{
  "n_layer": 13,
  "d_shared_expert": 64,
  "router_score": "sigmoid",
  "n_head": 3,
  "norm_place": "pre",
  "rope_fraction": 1.0,
  "init_std_o": 0.0,
  "optimizer": "muon_variant",
  "schedule": "wsd",
  "steps": 7651
}
Below are experts of layer 9 (counted from 0) of a mixture-of-experts language model. Rows are named router (the router's row for the expert), gate (a neuron's input weights, with its number), up (a neuron's input weights, with its number), down (a neuron's output weights, with its number) and show model dimensions 0-95. Each number is 128 + 24 x the weight over its row's rms, rounded and kept within 0 to 255. Numbers have three digits each.
After each expert's rows: a language model's description of what the expert responds to; "raises" lists some tokens whose logits its average output raises strongly, later layers aside. This comes from a sample of Wikipedia text that the model never trained on.

# expert 46
router:129105132089158136149118093105159109148109148094091137127133111118129069130142101116111120135114092122116097145139111151113145096155125117150158151149107120121144171106117120147159170144127122141134097203163108120133155141128103150180116143164183126118087145149104089128129125129139121088
gate1:128090097099165118116176152138156163125076133127094132130110146177110149105146100140150125111137101134078139139116135092122126129092119134163124085077135135094148105127088154155130115117119101106141121149115122141132148152089121137111127108139182129109126126102142121140167101108188148104
up1:165149132120161094087106122100079083159119134173146164149128112133138106111141117139134115118121125134092133111159103153154156153100134129112102113144141113123166157081143132142144130111165109144137142115149118088157100144142129121139127111116127193156175160117137170126136104120113192131
down1:143112068095118164104172152165134119146122144161144124103133122144126150109105092193120147139088120124126107146150100107138118102097138155176105101137130110127109109129140151105102140114126124133140092135143103110157092187125139112112156127142067144152139146120110174145117127132118159095
gate2:150125134131160147144113119106170147168196140114135176116128145152112142073122112153149130142103107109055131122127122097107107094151101098127150117127150138132125103146094085100151128095099083172110105135121124158176130125139114115135138099139105136095126117125115108106134103151140105108
up2:145135169069129147122127122153144144106114126138114100131175136109115145135135169121127113086160155135160119130101160105135104118141120164126121129138123112163142124158154077117131111127121114098120146135112117143128052107128174091119122108137138124136114112127168104147192143106122118057
down2:142140137127163116130105156109072129111117085165090115148134116082129152104128103144109159117124121162141112143134071110098134126148127149125160156100114125136126131125145121160107130103163144159122102183132158136106157104150145167126083134094147185142128136108152128127148073122170122133
gate3:156147152150130140132120096139176125146129142108160140164087122129132083137157091159145132101156105096096135127165135136134159127147124155173114148156103129146087128105122132156163153141142103149128117148113156116103162114099156140161161058142123131108142154159087135161152111096137146134
up3:095128090107134135131095141150124120117078136125109100127104169158152145144170132114116116102093148126151153097152135100149116099123136154104138116098118136146182129100129096099126131122151152099085132107105141082161117157096132095106136108140171130140107089109166113147135124182138079125
down3:132104159132110133128142125112129148151095132099095092111143150142140107131103105159088132118132044122118146136117105134082133112107149155167106140125150131176056120115166125087148146167108143115140171102102111113139145149153164129103095137129109116133130109130146155127096119126101125094
Word pieces W, Wh, we, ock, ick, mostly in names, song titles and sports tables, such as Indian W-ells, kn-ock-out, Wh-am.
raises: "that ", "around ", "at "

# expert 16
router:102093134112145133139135086157156112133115130134116107132159113141099096124170109154159153123090104102132091116147090124092118155151140078122183116125112128180137138118127132120122133112076114165107128136145075116171119115129076158149118100123119128138098114160140090092137141121160110105
gate1:122135137103134139136116106152113145162140092145140135140112115148106133103163119106160070103105132139153119135130165095146145100110140089147189102178082136127124130111123189100109139138111142137144179144152124110182148127131113114116121166130131143145100146140139143114155107174149079124
up1:174157127121127131095134148133175114178120104149109142132167160182132119166134095145098127094133100132132122137122107166118152121125145173141110148148114099161114162156136128160110129121122131145155121119083136154136135127131131100165138122099134176080116090134124111168146098153141175162
down1:127122089129182144140104121123132114135165166102147129139129133131151118144142170110133177142131104135137129113124095105134118133147126129090100107129154135109074167135106118124130116141131114085123098176118165081104126127109132120123125107135119135163140117237143115113146126146113096099
gate2:113142137164125111112154126116097098081133101117154139130145097141142082110129099132146123149119151113113177098112100137113132115119094144101153097091122102152158130159067086158091141125113131138076114092182103150133093125107117123142138104117125141100100156112132113092135111125094132161
up2:115127134153142132125092120156131137142092171133106091109121100127118120141090118163114082129135151125124109124161155137110151123092117149076119134136089159115132134142111097112155155123149163108194141103112087099101143078131148119109142098111086104146143087166146156128123156127123170106
down2:089144142106122143155112097140118109106138134183112117088149177114119116138111125123123178143134062102154131075137112122119117106118090145105137138139125096143043138115077114158153131141132135127111116129146160141124155154100131128128110095129121140163152121130144160126114142137163132170
gate3:151128142124155096176142102151153157126102125175149108119105126087125179123132084161142158127087163158143127153133082091124139144126153160124114142111126113109152132141113111134088122100094134102120112158148120126102130101124138104106169105129153091164100101086078154138114140157112118133
up3:116159126151086173129128063127141127165143107120144072151145166106150143099142128135131156155117125126135125107120110146101159153164111082133132105153105117095145203151141119108145121148147096124128155147120124103145115088131097113152114151111091122122094087142147143105105137153127160120
down3:099103152129099117129101139148184136093164128143151128151155112151106116104102124129106100119133148108087089094123135101079100117129126066147125132109167153128125145125139136133136103178101148128147139149137104088171140100116105131108134145063094141123130133091146120138108150171154110126
Clause-linking words such as as, that, when, because, although, mostly after a verb, as in disguised as, argued that.
raises: "there ", "well", "the ", "they ", "a "

# expert 24
router:138112142087146121163093118137149080158138131121119114110161091099122102132169111133159152118139131106144084138135108162084100110142093133086117114077112141165113130117086112163139149120118125140054107163132121122129119127106089137140129137136141148137118145162105098098178114110146112114
gate0:152099153091103133143149077136191124127138103111118089118129112127120163121113153147126102111149148122170118127145171093099130146178130091111087138105099119097122138105128098133139129150131084087107141153143098092144128074126156133092105147119127116088139121146104117134127156110138165150
up0:153101115132092113044124158128140137112130151126095094098151141063161112122146121153103099172145131147157115147113147117145109078154126131106133079127115114168142125145102155113121103139108106157146135129113171082129130124113141103135150100147160158114118119118142139128133115094161141150
down0:130163112178109126113095112158127138157129145133098147093130161132161149048138115140122109132146138132138122143138151086092112119086107144145104135115131124126128127142161118076184106113128085104129116088112081126132122134138127153100151112118142112099142149141145170116153153140149145183
gate1:140141070105125135175118106143118152139138128105112101124114112107116100110108141119144142144072146089145139167106094111121083094095171128138120118138151130168095125143135104097160169152136105093125126128147172102123123131137124132113159068138095117143126096123078112087122110142116102121
up1:121120152157127145150158145108154117141115136129146112130137125153107123142123133092134126137172138123124122154147110112103130149141092115130100077128142162116092106077082140140131164119075172161118114128126145106140086092182135097174128148099104129145147109103144150179115172162150106136
down1:097141100111102110149164129158118099145166119156153117146119128125177157121094098140148116104108140133117141107118136115151111078130112174159095120127113104124101111144119119119084178150093103147124084148129168104135126124163099129089106136119115200107114105105145144122090138112146146123
gate2:126123164083138133122129067128133137129159102143143135121164155135155104092140117130158111132135094132100154154176139146123123154115120122104118123093134159135121108176126109121113081153119179109121110075114158123164156151155140106105099136148166128122083152162116092146163125132166123143
up2:151155181190148150116157089127144116147144093084157094113101084142140124107119116121161130168142100127105099095181134131123150091136109095162129130109139134137142136093127125137136126115119115152141144122087163105160131129139135131129119108194116117126160128108133100176145152092144118143
down2:110131133134141136162146128100158135100136147124168108142143143160123121134098093118101144095104180103122100129168117158144106107098158145133150111117134163147136162128157127128128054137101125138101147088086107120125123159168099088133115148183146112171140113113111112124172140155145111123
Opening stem pieces of Latinate words that need a suffix to finish, such as offic-e, Reg-iment, inv-ade, requ-, prov-ince.
raises: "i", "is", "ul", "ic", "er"

# expert 20
router:090116172118169130126133122138134108123117132116097099123135097130094108114126132148132116101134078110148110098150116179116135174176146094158143121142125132150111100133105135135149111100074127121104134125163081078142122157125124103151103125133153150123093139163091095118151089078154127117
gate0:147139134129176139125162107095149116082137097114123149136084119131119097155161121104108149096152132072117148152146173116083111093109145077115119133111096173139116111163134145122127085137132096111111120120164112132140084175146131136103121106133153141126113096137142136084167113123152120114
up0:125120137159115048112139159133119137137110112086111101132117124148174098151131128158130142117172118117125107132108145123088132124149108161110145150130135090150132152122141131165117138109121118110106138150142127120182122148164171143084094168173116139106142150144060138144114117151103162127
down0:137090124136094156132136152098119124123122151116116139108129106196138117112124107134122114116148116106138139136112106116133153123121109123119116155142123138112102133122141173120143107109153187090132150137134172116172138120182105124158104075100131082125100086144137054084101151141120124153
gate1:163135103162144133172141103125158131110093112149104121116115111172107172146148125122144137104161132151101111094119112159095137122167153110139168140082134159083148171125129090111136101115165135132134139146139105124141122129101143144081112108084123135098099157113128112144126105184081136116
up1:130172088142141111130164098122129131142097144116143073140151105096135109148137128121144114153134143140148146157128104162141143126110141116110137125119102131100104110140175126125184102104169169128119116125146137112134101144160109123110121099128104168155100176198121079122137171120082139130
down1:149096160129132163167151107116119110092124112068118103106118132128126155129111139169161123119082118115104128119126115135106154115107116157151105116184139100133141115106127183148090153109144108141142120102064118142153129059130133133127132152086133147131133124082148149150129136126135174123
gate2:134092173125130107095121119126130098132129112135102055197161154134145122110132115172108134120128122112164145106140111104137132161162146143099137171109142151164127120119159140128140120131113151128111075159119144079118166126159110140129107127158115117165111124162153102119078141100122133104
up2:173176146125130149154128094083109127149131117141128149139160118142110132117164117139146146152176135155132124083117111111088154095113125133143146133116125189136101139129107101120117164143145137144147153143121139104088086125080108114173128126087083116120157126130128191110140121133108169132
down2:155161121107126112135121104075113146152114162164104143118144134167108113120113115129154115139144097088120106076082124131121131118128101148150074117113115127106139166089130139111117111182099118160119110107059143078122109129128094141131106124090151089118146124115142121144148159152108145106
First pieces of personal names, taxon names and technical words, such as S, Fre, Val, Kar, syn in synthase, Hy.
raises: "d", "d ", "not "

# expert 60
router:107100144103148159132111091114152116177080142137129128137114112122132106136148123120128121085082101140124110115121102153113119122158092162114182097149107109127096145140077114132167115081100091151125088151160093136149097124149121169146155126119159137114098143131111124115118095093149101147
gate0:159106128153151089101147139118093103163151144115112142123133165134157085161135131124131119090104133138127082125133114146125115104126117119176137117161186079111155144113158124140157101131143063074125106122109087116139092121116131143113099139120097122129119109154097123121131073150147131151
up0:121103105148145085062136090099116099118103127146130116109112136124147139136132112128152134179140118129180139119121143113186142122099109155107151098118143102130109113129072133098085109133101152145096140117150121131082108121087125072115146108134140122125115098102142123161104120115136155079
down0:045133153141157151124147110116108108156083118122115169112165147174114145131143116125139068116104146190126119128136138103106145119131145115122141180124118109138143140156137121104083150119146125154142165110135092097171106136133129127149128116149093107148118080133129157153114120149148138112
gate1:139144095131151091160129167125126119145117119136185137088127139127132116094153120130112146095138152130152124130101104190162102182106106144134164106162169130188080128136098139160141124114135116149115093110153178123097126141130113106145125119146112139125148157143085110126111117123094105145
up1:160171139142201112122103147123108120137172136155163144090132133143150142149148146153126144128156141115110151115120144130166136125097130150106100120137117130157103134150139149098053156098119113145095125102137110116143145157092096150091136135106104150123099157178155134128074125136122110115
down1:169134113100146094157109108140119070157106155146117116179132183129113082109119129109081092124149106140124156126120127133139106135113179125125092119126129122148100065132156094160141118110121154135139163145126097124120156149158097113103133121105108119144170161146125147129078137140114126133
gate2:137110088132122119114138147088111106147123158097142096148133091120116093155113181133117146089099111173126123152140110130141130122116128093134125132197154181159130141155127154103153132125132092176081111165136117140130111136148112132112156112127175094132138140106131181134119096143145157145
up2:107150135133174148109118133089130127123093116130093151126133139135086107123154144103158101162147115126087116122161169140117138117121164145122116102159122156100120141149106123082137078145114152137127147175087145136166112126130128094126091154098134138147129122117144070057147147105134118158
down2:115103134083168156116134101113134154105143150118108125124124094090166137103089083112122125114166145145146131110153140138135166112089092164153136108120136151179142092133105087107088118134106199145129124132110134121148161093100135160103140132164165122117120142102098119135108118125119120157
Possessive 's after nouns, possessive pronouns like his, their, her, and initial J or month pieces, as in Jul, Jan, Jef-frey.
raises: "eric", "ed", "ust ", "ae"

# expert 15
router:083112158133162174159121133112149109136121122146147116148142118122116101155174091136166102142120104136167098123151134140107154143144118132122174102104111108146121124129147110136149143122064118171117125151149084097160133122120130146134132112103141134102129170186109105098143092117126065143
gate1:090128164154120142105090138139141146102120138139136131147116103105136116158146123087126110114110147159123077184106163142131118159107112160132165102116098114167128123132139122127088122189128116179152141133100139147141106157118127099155137105149096110122163173136119173113130089129083105126
up1:101097156117135173119087097143126148117139166165144108154082114132126096122112141093091135133137152197140127111095110092131117123143086119128126143134136142178153132163124092166093118134142165121143099084157109131129121129133109111125097074147134151114113107129108144127111132139088159156
down1:137116145144120110094138154179120142116147112159101133118104101134152115127149084127153115090142100134110117155073177153138141104122162175103138099114124123161111102119107118132093089115136121126133161168156084103111102131117123121147137155153152108136131135111078167118146137091075099127
gate2:099111127076125111135103086132130114182122135116136096144145120120131161113150168128160117115147100111146113108203108130162141103141149115094148113161117084100124127177180107129117126119095139129153120117155116157116113106097170123121113116099119146159162116182137117154130129098138112125
up2:126081170171162090110130127167120085103160104095137109131129115146148133123123113127122131128126111104154127127111108125121151105141148116179111151132108101115106147149165133115144160116071140139103118151155164087149122141140132143085159139091170158099152152108103143136087144075116115123
down2:136147117125083163116112091121154113135117138136151118155147112158139126123120115153112117108099146111127111106144122120148092091133119124085131085067158156138158115147103125130076152141163119107129083135119081093102097097100133133060112134125123112095104121136123119171143106104152107092
gate3:147094105117124143122107126131139162107118086143150124148134104130124168108166098098102137157111106122118117165157099086137116149159132121124123145135143125119107116137137089103149108115139101166152095148087127101115097150166158150133182080120072118137131109147131154146185085127157100129
up3:110095144098091154098145125117140114132100094124146116134145099147098129130166151136144144129159124127084136112110083088140092100148075112148126107125153134097134136110104127112161153144083121133146073110139113081098090123120120134162135134176125144117147119110104098110170097097123146087
down3:119125144130124119134119111135122097139149122088109126137099114175166161137121175129159088098142100127151136100126108118111116147131114150136143074179127166150105115135085116118134135183155126115172082175157135134134125149155132161144088119138159095142151170106118140109128112130176143145
Final suffix pieces closing a word before punctuation, such as er, ed, ated, ber, ing, in sniper, admitted, completed.
raises: ". ", ", ", ": ", ".", "\n", "-"

# expert 30
router:123122149126142131160093104112177092123108109102070138143145124151130070104140122130115135099131120095151103130152116147101165145148137137120154128127117119172127117106138143175135167127102128162127116126139130093123129164141115143134131128128167096106094110170098111111196104114184099110
gate0:135085131122093134164129102091150122137165128141148130156135118173109135125113095132108170110108131094106098116140131125071113164159092111107101125091125126163120140139137103137148173132137081114108094144117146101145140128158063180140141135136144113109150158126118170138114105104098134103
up0:129098127085097128156155149119136158146154122100131125102084162131092099123112158143116171146147151112156102143095116169138095132128108082142119126151136141134103161141127148099092078161135123095124085129172129169111160134142091130073148095122118133127127136156114104135151127116140131088
down0:176157111084104141118153097119121107125157128100171123107169137067126153124100132114077155123122135120142141121151126142127087139084119125172131127120104114115148103143076135142157105144104141172108108177128124158187166120113106108144111136137150139120128144116124092116082137138141129118
gate1:107138084141105094122116119126117143137160143111127127101121143139148132113155170083119116096149121148169132157134133113094145142117096088133151118112166130152101086106132148119117168101147101129080159164120081144137106109177119170148136133113150112139108112136146165133136127062119082146
up1:110132115115146141133141125147128116142170111124183162127155126148131099155079119078135117166095129122121103113112099132117118129143177154115137149113082124065148126115062141143090145106133143182144119129116095129100112143113111165146117121135089110168136144111167114155152141134149138116
down1:103147117083140139140145152152124126112125118138133116167111097123051099140131099147127132103075117098109106132124126117108093100135131147146129104121108180140088164084123140091141098117136099147140167104175117091172122126130159117142112105117137130151106145084117087144089136127124117112
gate2:121161126065114135071111097143140148146086142120113125119159130132126119081122099127127151156142110127126125084181125166138096145153115105073168115128110154124107108147144121157129140142139107113149114123105126161147106153167127118104119140151090156153131120148120175104181097143144118149
up2:154162151132124121159121128161127199110157125142142132123099155129124122066114118163148092122072129112119121127079100149092140101145122117164146093165106110134111116131117091138138078085149110116091104129140132147136160150112117122111117143137116150114105085128103130121119183099127127128
down2:143124128080131135193117124123127145105090179139070133129144136111101132135126113125086096120118117109113093089121131091149112108129158131149077140144121106170096144106097127164102140127088161134133128145171147110174105134122163102150123106122108149113152102140107118129115117183143133130
Whole common nouns or their stems after the or a, mostly sports and place words, such as season, club, region, airfield, sometimes.
raises: ": ", ", ", "; ", "— ", "\n\n", "."

# expert 39
router:121078104128168143133096116142133056128089195142085152143111135082141110143136107162172095116102090140139115124149100137093147134108135151154142119101105130140144135115121118157161130087126109152138090144122091147125131140151098132139150111155120119116110119153115083120160106104132127146
gate2:150100139132076112116145136117160175102105176148172150141197117124122139158102143136157117159121143112152140116112136082080106137171107151124157119115155170120140130081112116111123127092158138154129120118115149116175095155103145122134151108120099163134133129146121115108130149147094130105
up2:126161122155162144094127137141126085144068135146135116123127122126112144142130118081139130136090135141161150121180153131162103159119106142134128138118107099160111119147139124091117134120119138116147154173122138136175127111129112177095052134132152080154152087130133105141089102098151132141
down2:137087129181127113112151158107142090151133109112166122126142133121152141131121135132156117164145115111163134162147098075140173122121156180120124147089157105101133154132188154103144118170159130122095135138140099176117122122144126122162101141161118126152154140134111135125163092104101096135
gate3:099150114108116137150093099133136116148156108115099104156114162149111147154091094108150120124152131130098132127122146132146158091102172137177185116118096157153144085156062113126116131105125106124136134153110137157128139122142109125112195099125112127131136116126139134127181106077137137156
up3:131140170157132109114128112137129161090079143122099119125141149115141159148112111160104109104141153139156117112124147143103145093152148103115115156102062130123173145096075106140147147115105151095101151149139181169113097129141112157151176115108163130117116133130111143105155136147117096153
down3:128125156116140130164126123135139126131090077128155130122128091105108098159097118127095138131085125142095151123122146141131143089127130108122129129132141150110129070153108126094123130142136112154125132088168076132159162132144106207157117129090072143134127090169138104126115101090122128140
gate4:143088150124105125100145096144121089129139171197128147094113149130148161134129137145151142143093119131134123148164108173113132145125094114164125112160106153129180156136130109120130103135124159162149083113104101114107108125090141079120145123104104129125097152103109121139137195111151127127
up4:139128124146095116061122172148154111129118148103150155115151119155101137139147142105111137117119128100148155140133125136120138198173120124101166150154149137142133122106136193101147128121106140153150137075139134142081143106104119095156136140132133188121120147136142126172105150105126142093
down4:130130102103110124173111106120111153130095130118103104154106137131152166139117101123128112130107140160136095138127156103139108061180165137149082116127168138129147120155151109128149111106136105118112164158147109156156081187110151137107157135116128096103114087142135149145150155093137144096
Short cell values in sports and election tables before a pipe, like blank cells, dashes, scores, digits, percentages, Yes.
raises: "| ", "and ", "|"

# expert 52
router:099113109115136155169090107137153070120134137111107133115142136128111086113125093120143123137098122140162107124148135145104112126117163100140122080143111096133113138117076132129146171110076126139111066121180108092155138165125106126137116138163120122134095133175134103097129094135147106097
gate0:127118140139155135150085116099155123134143135113130126163132080134098166124136174097142115137123172111146101132115113125129088136108157148171091072112155142157144120064165143082104147111110122119176058122140123125109129146113125124112147130125139145150146120141131080092125139125148142134
up0:204124128127125146125116121136102097116138112132163115120147110160150145165115134112192107117080113127155132117118123115148126155113133187106132105137114165145123146109149121161152162151103150105130154138106124060098122108123095131102119096123091138103164134117127146134137109144162080141
down0:176152100160140123141134125144125133100104134121098106112121117131160092154158062127112153111121142098138156160130120081126121053089132112111102132146191089139127103147128130125160151110125138146085110137149120147151115157150139098116119123140113109129089123102094118122082120122097113118
gate1:126130129132135124121137121113116100163132105087162138125221134134106101144142159193142146134150096150181117138115121133105147101074130159132107123139092144141129125151147133125138122130100134126117118114105124168107152156129102091123115109123146129129122149130177099130173113182121092150
up1:124133140135110105109143103144098112137096116124114152124155137135120130166157107161121113090065157132162128103113129085158136135124130136134168105099149130131165107149150104135116087112142143100130182150131094131132138101157098152137109174117128119085153110176139114133158138162127107196
down1:146150152059106119131090147098170117115089163131116181114126092088122137138126138114113135120174109132133133100109094170117125131128128177123148154108139131158151102143127126127148119120182144109139157121084150142121153152148095117168115111121091137106080116162110130138103139161150120139
gate2:129116130163100146120118154095128118092105155125113137105107118127120156160153126091146154102125164139101150151127139123101094156064124137113158139143098077137153131109135101128141149109102144134116092101142112134139163104137131153126134098096103156174078150148090181148142131099164142160
up2:125154151132142083124126134113120110167104127118106130135120117129116138107109098123074045136134149133139140089151159157121144165104134103163166148124135096119142140093107092091111140081109171101088121104132142131116104122123117163140141158135125152116157103130071154143130116118133171118
down2:090124104127131118101171094142100109101142107143117130128143141091130114134125101139099108170145123134129115122128081106132096129128116168163152096178134081119102145139134127124127148139082127173116112089134121075156107164144125116109168140105156174173154139087139103114132106167126108136
Latin-derived verb stems awaiting an ending like -ed, -ion, -es, such as super-vis-ion, provid, assist, conv-inc-es, believ-ed.
raises: "ed ", "ing ", "es ", "ance ", "ed", "e "

# expert 35
router:090084147093161183127121088117141095130108136112102138154081128124087081151146124149152163167127105116147075137143098157108132151158101141107173123136092091156157151123134096140161136095103104124115130128154104099128129123112111132138151135148146157144109145163130110135145121091115117112
gate2:122137127133138109101126122139116067074148116167147152110131095111129169117140143127139111114104113157131101142108172113164144096109149109147133143134107105121124122110152116171144126160167091109091161094118069122144141122159141108137100122110098126109158106193128135122096091128124124170
up2:167131126115165098092073135136143151114094139150091132165081124137121113109086150133135135177181117137118176161172132125135142118119114168103105144129139125174146132126123114138147116141157125146117109148192124132121117155167103115137126135128103102190116136102112146129145163138110116135
down2:157151100065096135116160130085138107116161112112102181171098141107113119132090098102103152148100128145151169137150081136113115133114102134142173136125097128113137119145087125142113108096132161156105125159143113136109098147157116109108108142103139090163118141100102161147132140119148130162
gate3:153124100130144158149136111126161132100155155111134115098087121165104083147110150107083169109142113109118121151151097143137141110119155120098094111144141147166112138151154142143119133141094110080130132143116182142123116124128151114165143155082176149098123147111120104117173132142154074155
up3:115090088122117150136143124150118128126107132144097090145134123100095099178169083139110110124134130116121089130108074089134128099163137129113121113143135144132153160121106117140107108129170142162140111159190171106110097081163136146134167140113122112150178155121110130113145124127147093122
down3:124105112119193118140110097183128150145134158131171140128146134134112134190121124143099155156145114077122111098149112102136136095160147133117094120119121105082122117159124135131127128152105107133121102120129185128133149128126170116126168144133126140121183111174145118076115163142149119115
gate4:131096134153109153105077118132087119124138145178126100173069108128137162138136100134159117113124098096111125099135096146154126122160098093090134112118118169101094183142114104138120104094116121117126145137125142137062111131124171147179129140129107141111127114140116113120157125116100115106
up4:117149123122148160148149121130137136112182145124145152121134131158123121136089132123156094187091124171141114132112130125074104135138185139113106098116124138126157157135144158156131145161162137146104123124067097138170090146154106113108110117159127148184141123121123106173099146115129146141
down4:106141144065111158132178130099148133105112132099112131137090107107119107155133160141119078091120106124091126135170154126129138180167175141122130119162137119163096105143141130126106136129078126146112127120165164119131119132136173114103191096120117149123090130124111128118114135120134108162
Capital letters inside acronyms, codes and call signs in technical or sports lists, e.g. TR-U-CKS, S-L-C-41, U-C-LA, W-W-E.
raises: "S ", "C ", "P ", "R "

# expert 51
router:093099159134166128113097107097163087155140138111128143105114095130129081142144116144131136134084119093128086141151143135116144132109119141163154097126096144113132119124120141134125157094094136166079130140150087104147130172152099129117142118135148139058082119150137098115126106146125080103
gate1:163124115126128143124105128128140097124119121088099145124164131125140141167120157121119148124113129111154111075140153122147103150087142137158111120121137122139105128146122163121068153131103137122109096082123101111149130117115116162128033156135124161114155117108119136083116139164172111078
up1:111123162123125126113137142134140151122164117151116154115107125103134157108135099135131160110095129071131099155111164125097133136137115140189140139128127152108140130137134153084164192134134099116123127114155176120121112144157165123146145165102100084122111138164167157108116141152121147194
down1:134113098171124106141114093107106133122115135148168114172110115142104151101154152103170142093188149121056136117109141159112120157159140168111137191137105129158132136145142115143127120146148147091110139101097116130134129130150110115096143119113114141160116129080096172132158124129108129133
gate2:126121128116122107157114121124125160111128112131111124150111096147133125089128067141135178156106094091111147180100131122151163137202121126143114142138118142127162126165161098141133164109150134183153130150152119106100117117134164105108153089132121115108115118140142132165110132100146178162
up2:163123155085167152137150163092131126116088161115142137102160095122158131125104115100154148178125132110152152091096113111141091115125093163115101147114121093127117130105114081151136129150179156118144137122137122078142148098146149171155108159132089140110148127097115154107103117109134138131
down2:128128119137103119104154121154130117124117136156149094177157113114131138138176145136152114078091141098107152127134134167147109114148138108163133143141090091134115148120108140154120102120078112148140095099079123110125103098134126155179091111097144140125159104148150160117126141151167172176
gate3:114132148115145124152166123112144139139140121148106078128149092149127082142188164131114103123152118126097108141166142133134124104133120107158102098128096173111133142108129160132133067130125119097150101126122140095151197101092112105107138141125141113112138139141118133098172145157086153091
up3:156135160135126144112127111111126060122121151117156134148135108162126107121111138131163095113110121141095134141077129121129125163181125156131142114106155193186130089129098191122134157107150121116147107163145157135129145120128135165157152127131126132105114099131101155122145161152096151103
down3:112078139178083101140141110145182110155180152154128097137133133135152145146127089098116115148128128154107163146083146146124093128102104109153122126116142106169140147099111105082125142129094124119133098088097154112153127088147140138135125137148112105102116175118087119164123111129121144142
Past-tense verbs and participles after was or were and before by, in, to, such as hosted, built, released, won, founded.
raises: "into ", "by ", "includ", "spec"

# expert 38
router:145089180147181148113078095137159082137129138122115134102162126139127105118136102126132127131099084107122110141150156137116123159118146145159133111123093114158122116119146167158126133125112119154132095143153063102172128141112072147134154116115138135085098117167113120090136144132152097129
gate1:111147150113149137154103139121146101123129113145133120107153178176137170137090137118103103134089091177159153143122163127109154138113088147166116106139156143116123112154159108187117137144167086139151138122169161121129075143146147118110145119101103114091147111107109113110121141099152113133
up1:110147139093147133084115125120123160109119124119124102101135108156158146142165130113098148179106115138089100144150149155071138153164119121149131110115096132130163127152086137114187129096141123063176128126125147119101153112148143145104098121124172123119141112135119173111156135105116161138
down1:114143139125120126114147123139145121082125115139113123131129107141113138177113132152138135209123132151143122108155105137124146077102143103146131082167131094097174144122112142135165167121132111106178059148136155129130165101132134135112088116123130180098121113155124128111162125104155130139
gate2:114094131158091101122089094126148180114105140135154142176111122108155141120123143109137078126119115140127140123136153110140165138149090113166173108088129120087177124127129088123121136125139145113123139147126070155112154171091133120126121119132103139134113125078154103103119104070121124110
up2:110160100127097125118120119113127114127152144123151089154115105130115109145122142113121150168078150120137152151138165107113109114145199122110148144151176169122131150153117128142102102141084145078126113143145124163126147096153106098134127139133101158063142121156122092178134150144127118163
down2:151127085115157103133129139108144120114175112109146143075152137139122157132103125127143155119114122143136136125116110141135117117176126141148144158167136084091132108142126150175118173112116114150120135128172126171125127102145123087160142124147122106109170139132057182139159163144122110084
gate3:180118115189120146159121076160121119129147121135128109121142127145118123129157126108132150155157128132128109145123134090159167087170126153167109100132108155150089134123131186148158088117160155153155092114136124110157131143130147123092155122131144127157111094141137146061154140106135137131
up3:129100105101085128146127114147130082113150119158092094150137162091109127143138134102092109176112114132126146128103140105088156101094139096149129130157155121131077157093155142104066115136159081174162117143122140118110115141157139156100108098095132135133112148135149140147134153138123156125
down3:146148136099158130098132133108145115071113139149137130110094132153098160141130114144131146147127152161149142137089112096093121107130120131119118107105179121159147100116128103127098130136140135083111104148136131138144131073134098161085168163166158149165122100193123173117121133091133137144
Past-tense and -ing verbs after a subject in narrative prose, such as began, took, moved, returned, remained, starting, usually before to or a preposition.
raises: "another ", "the ", "there "